Weights of a small mixture-of-experts language model, trained from scratch on English Wikipedia.
Size: 14 layers, 133M parameters.
Experts: 144 GELU neurons an expert, 2 picks a token.
Below are experts of layer 7 (counted from 0) of a mixture-of-experts language model. Rows are named router (the router's row for the expert), down (a neuron's output weights, with its number) and show model dimensions 0-255. Each number is 128 + 24 x the weight over its row's rms, rounded and kept within 0 to 255.
Before each expert's rows: a language model's description of what the expert responds to. This comes from a sample of Wikipedia text that the model never trained on.

# expert 6
Mid-word pieces of foreign proper names, often Hungarian, Slavic or French, especially accented vowels and z, such as Kl-é-berson, Zve-z-dno, Schwär-z-ler.
router [118 101 136 153 146 110  89 148  98 136 141 152 161 126  97  82 157 157 176  99 147 174 120 110 130 122 115 127 135 132 122 107 156 174 113 136 132 114 141 122 119 161 157 112 112 120 138 156 106 112 156 113  85 142 132  89 118 115 134 176  93 101 130 115 107 152 106 136 107 124 150 151 159 152 116 138 152 119 145 111 100 108 125 169 158  79  81 123 135 161 136 103  83 176 133 124 123 111 118 108  84 117 122 120 122 133 121 123 117 153 110 129 123 111 184 121  97 119 121 170 126 147 157  88 164 129  88 128 144  85 152 138 138  58 126 128 116 119 103 160 117 145 150 119 139 148 112 117 155 121  92  95 160  87 134 119 140 118 155 117 150 176  99 187 104 123 120 113 145 155 134 130  94 147 141  88 104 141 123 102 138 131 153 136 117 117  87 113 141 129 122 142 153 138 106 116 106 138 122 101 119 123 191 136 117 118 130 122 119 120  94 169  83 164 100 115 113 149 127 143 125 110 169 129 140 117 133  79 132 106 153 155 171  83 181 137 124 160  98 123 108 140 130 140 148 114 124 152 170 129 102 182 113 125  94 115]
down0 [145 133 134 133 144 113 119 116 127 133 110 141 117 143 165  99 141 101 162  83 105 113 131 100 145 109 133 132 124  85 132 153 169 138 142 116 113 153 150 139 135 105 136 117 111 121 127 111 160 129 119  64 126 143 108 123  82 137 102 177 132 138 134 138 123  98 138 131 106 125 121 113 110  90 101 151 153 123 157 111 130 121 139 185 125  92 112 138 128 116 127 113 105 155 120 166 129 149 111 175 130 146 127 148 155 149 176 131  94 187 148 151 138 126 119 176 155 141 124 120 118 123 132 172  96 144 113 116  92 141 128  96 141 108 132 105 160 104 113 117 121 129 170  97 128 120 117 134 122  76 118 132 121 134 114 117  50 121 137 121 133 129 123 170 130 118 119  99 144 146 107 139  84 173 100 135  88 125 118 155 132 138 128 157 191 158 164 127  88 149 188 117 144 105 120 158 115 106  96 119 211 172 148 129 105 138 121 113 130 135 104 169 125 130 112 157 119 134 123  98  99 160 101 101 151 114 115 132 121 163 103 107 131 148  92 122 145 118 140 141 140 152 165 135 136 108  42 127  97 143 116 131  75 124 136 144]

# expert 43
Second pieces of words whose first letter or syllable is already written, such as F-ir-st, F-ro-zen, Norfo-l-k, Pontific-al.
router [116 111 129 157 100 157 145 150 103 110 122 145 137 109 113 109 117 141 133 110 144 151 152 132  70 106 125 155 183 173 101  93 126 151 116 143  87  90 107 141 114 136 165  96 123 133 152 149 157 120 137 121 166 150 114 120 135 111 144 132  98 136 120  51 127 137  73 133 147 100 102 109 117 112 144 152 128 100 200 139  97 146 127 152 140 129 139 150 146 131 157 148 123 124 149 130 150 107 137 116  97 132 132 112 128 138 133 138  99 176 119 135 138 106 168 152  95  96 154 144 115 104 135 113 165 110 181 118 179 121 144  98 135  83 114  98 125 128 136 154 108 134 177 142 134 155 132 125 144 111  98 125 143 103 121 133 101  64 121 144 145 120 106 146 125 123 100 124 100 105 123 122 149 124 146 123  83 139 138 122 115 140 118 129 163 118 158  50 150 106 147 121 140 168 123 124 142 122 128  96 126 121 152 145 109 126 124 125 156 108 110 103  87 133 140 123 101 126 145 199  75 170 129  95 115 109  89 104 136 112  97 134 165 101 119 121 119 151 120 159 142 183 119 121 129 160 152 131 123 147 126 121  85 129  69 142]
down0 [134 112 202 124 133  69 124 114 132  87 152 137  96 137 123 133 110 128 133  98 169 154 118 173  97 184  97 104 145  99 125  97 151 109 144 124 103 163 138 132  96 132 153 131 139 160 140  88 139 130 118 167 104 108 145 134 111 104 135 167 116 169 182 140 121 138 147 118 131  74 115 134 168 139 144 111 120 118 119 144 147 121 186 133 146 136 158  96 118 139 168 163  99  57  96 107 115 146 129 121 152 128 110 132  93 124 130 113 102 111 128 140 119 137  85 115 162 108 118 143 142 106 115 110 169 117 135 126 176 168 116 140  88 142 106 154 103 113 131 146 100 135 122 160  85 124  87 121 120 151 101 120 149 154 120 158  91 152 135 132 122 183 134 137 127  98 130 101 124 137 115 122 152 148 137 114 131 113 111 132 132 143 101 115 101 143 118 153  86 169 115 162 175 142 109 132  96 157 123 110 103 133 135 116 134 187 141 116 107 134  94 130 137 105 107 106 131 151 157 123 125  93 126 132 156 139 119 123 164 149 117  85 124 125  91 158 136  95 138 151 121 148  88 168 139  95  78 153 152 122 104  98 142 141 150 119]

# expert 22
Word-final pieces of long names and adjectives, especially -n, -an, -ian, -al: Victorian, Italian, Danish, invitational, cruciate.
router [140 159 173 168 120 138 135 135 135 141  82 122 100 127 120  63 113 162  94  94 137  93 113 123 103 152 163 144 125 124 147 128 151 143 104 139  78 138  99 131 130 147 119  82 152 132 139 175 167 134 110  92 156 123 128 156 134 109 111 101 136 105 114 106 118 147 109 144 164 136  94 146 105 101 117 172 104 120 168 156 114 119 135 148 128 121 105 136 130 121 155 171 130 108 144 129 149 119 153 145 101 135 173 144 156 118 130 154 109 157 146 119 148  93 132 139 126 104 101 130 112 108 140 118 163 141 152 129 174 132 101 151 115 115 105 118 139 146 135 118 105 149 140 133 157 103  82 133 124  97 120 151 129 143 125 116 159 135 146 100 137 119 111 180 109 101 133  92 124 127 107 120 140 115 110 158 144 142  91 142 168 135 145  63 130 129 134 112 176 133 100 134 110  88  97 128  80 113  93 135 105 141 105 118 109 102 100 165 153  43 113 113 131 144 143  91 133 168 175 161 147 173 110 109 153 152 149  81 112 138 124 160 131 112 111 159 155 124 145 157 149 109 114  85 126 137 141 120 150 112 143  98  79  99  98 139]
down0 [110 121 156 154 132  91  86 151  84 131 130 104 149 135 104 169 121  95 132  96 123 126 152  95 106 150 129 118 119 155 124 186 137 125 174 160 143  97 154 135 159 122 138 135 107 129 131 107 150 141 134 119 106 112 113  89 142 117 159 138 188 146 107 115 111 127 135 144  78 134  96 160 140 137 155 113 171  89 133 134 117 157 113 117 136 134 117 154  98  91 163 157  73 124 115 177 130 135 142 156 145 124 129 126 106 123  87 148 111 150 130 128 110 132 110  83 179 134 118 141 123 128 170 146 124 122 133  96 101 165 135 183 107 157 118 126 107 125  97 122 151 138 128  95 142 108 111 125 125 125  85 147 119  93 139 130  95  69  86 135 167 111 164 115 140 137 162 178 117 101 152 111  79 142 103 181 105 123 136 110 121 161 147 139 124 106 139 123 133 113  90 170 107 131 155  98 152 137  88 134 124 132 154 124 166 136  99 124 142 110 102 134 161  78  98 138 155 159 139 128 135  92 111 128 113 155 132 148  90  92 129 146 124  99 185 129 120 140 138 113 135  96 143 129  89 118 149 105 109 165 132 112 151 150 133 161]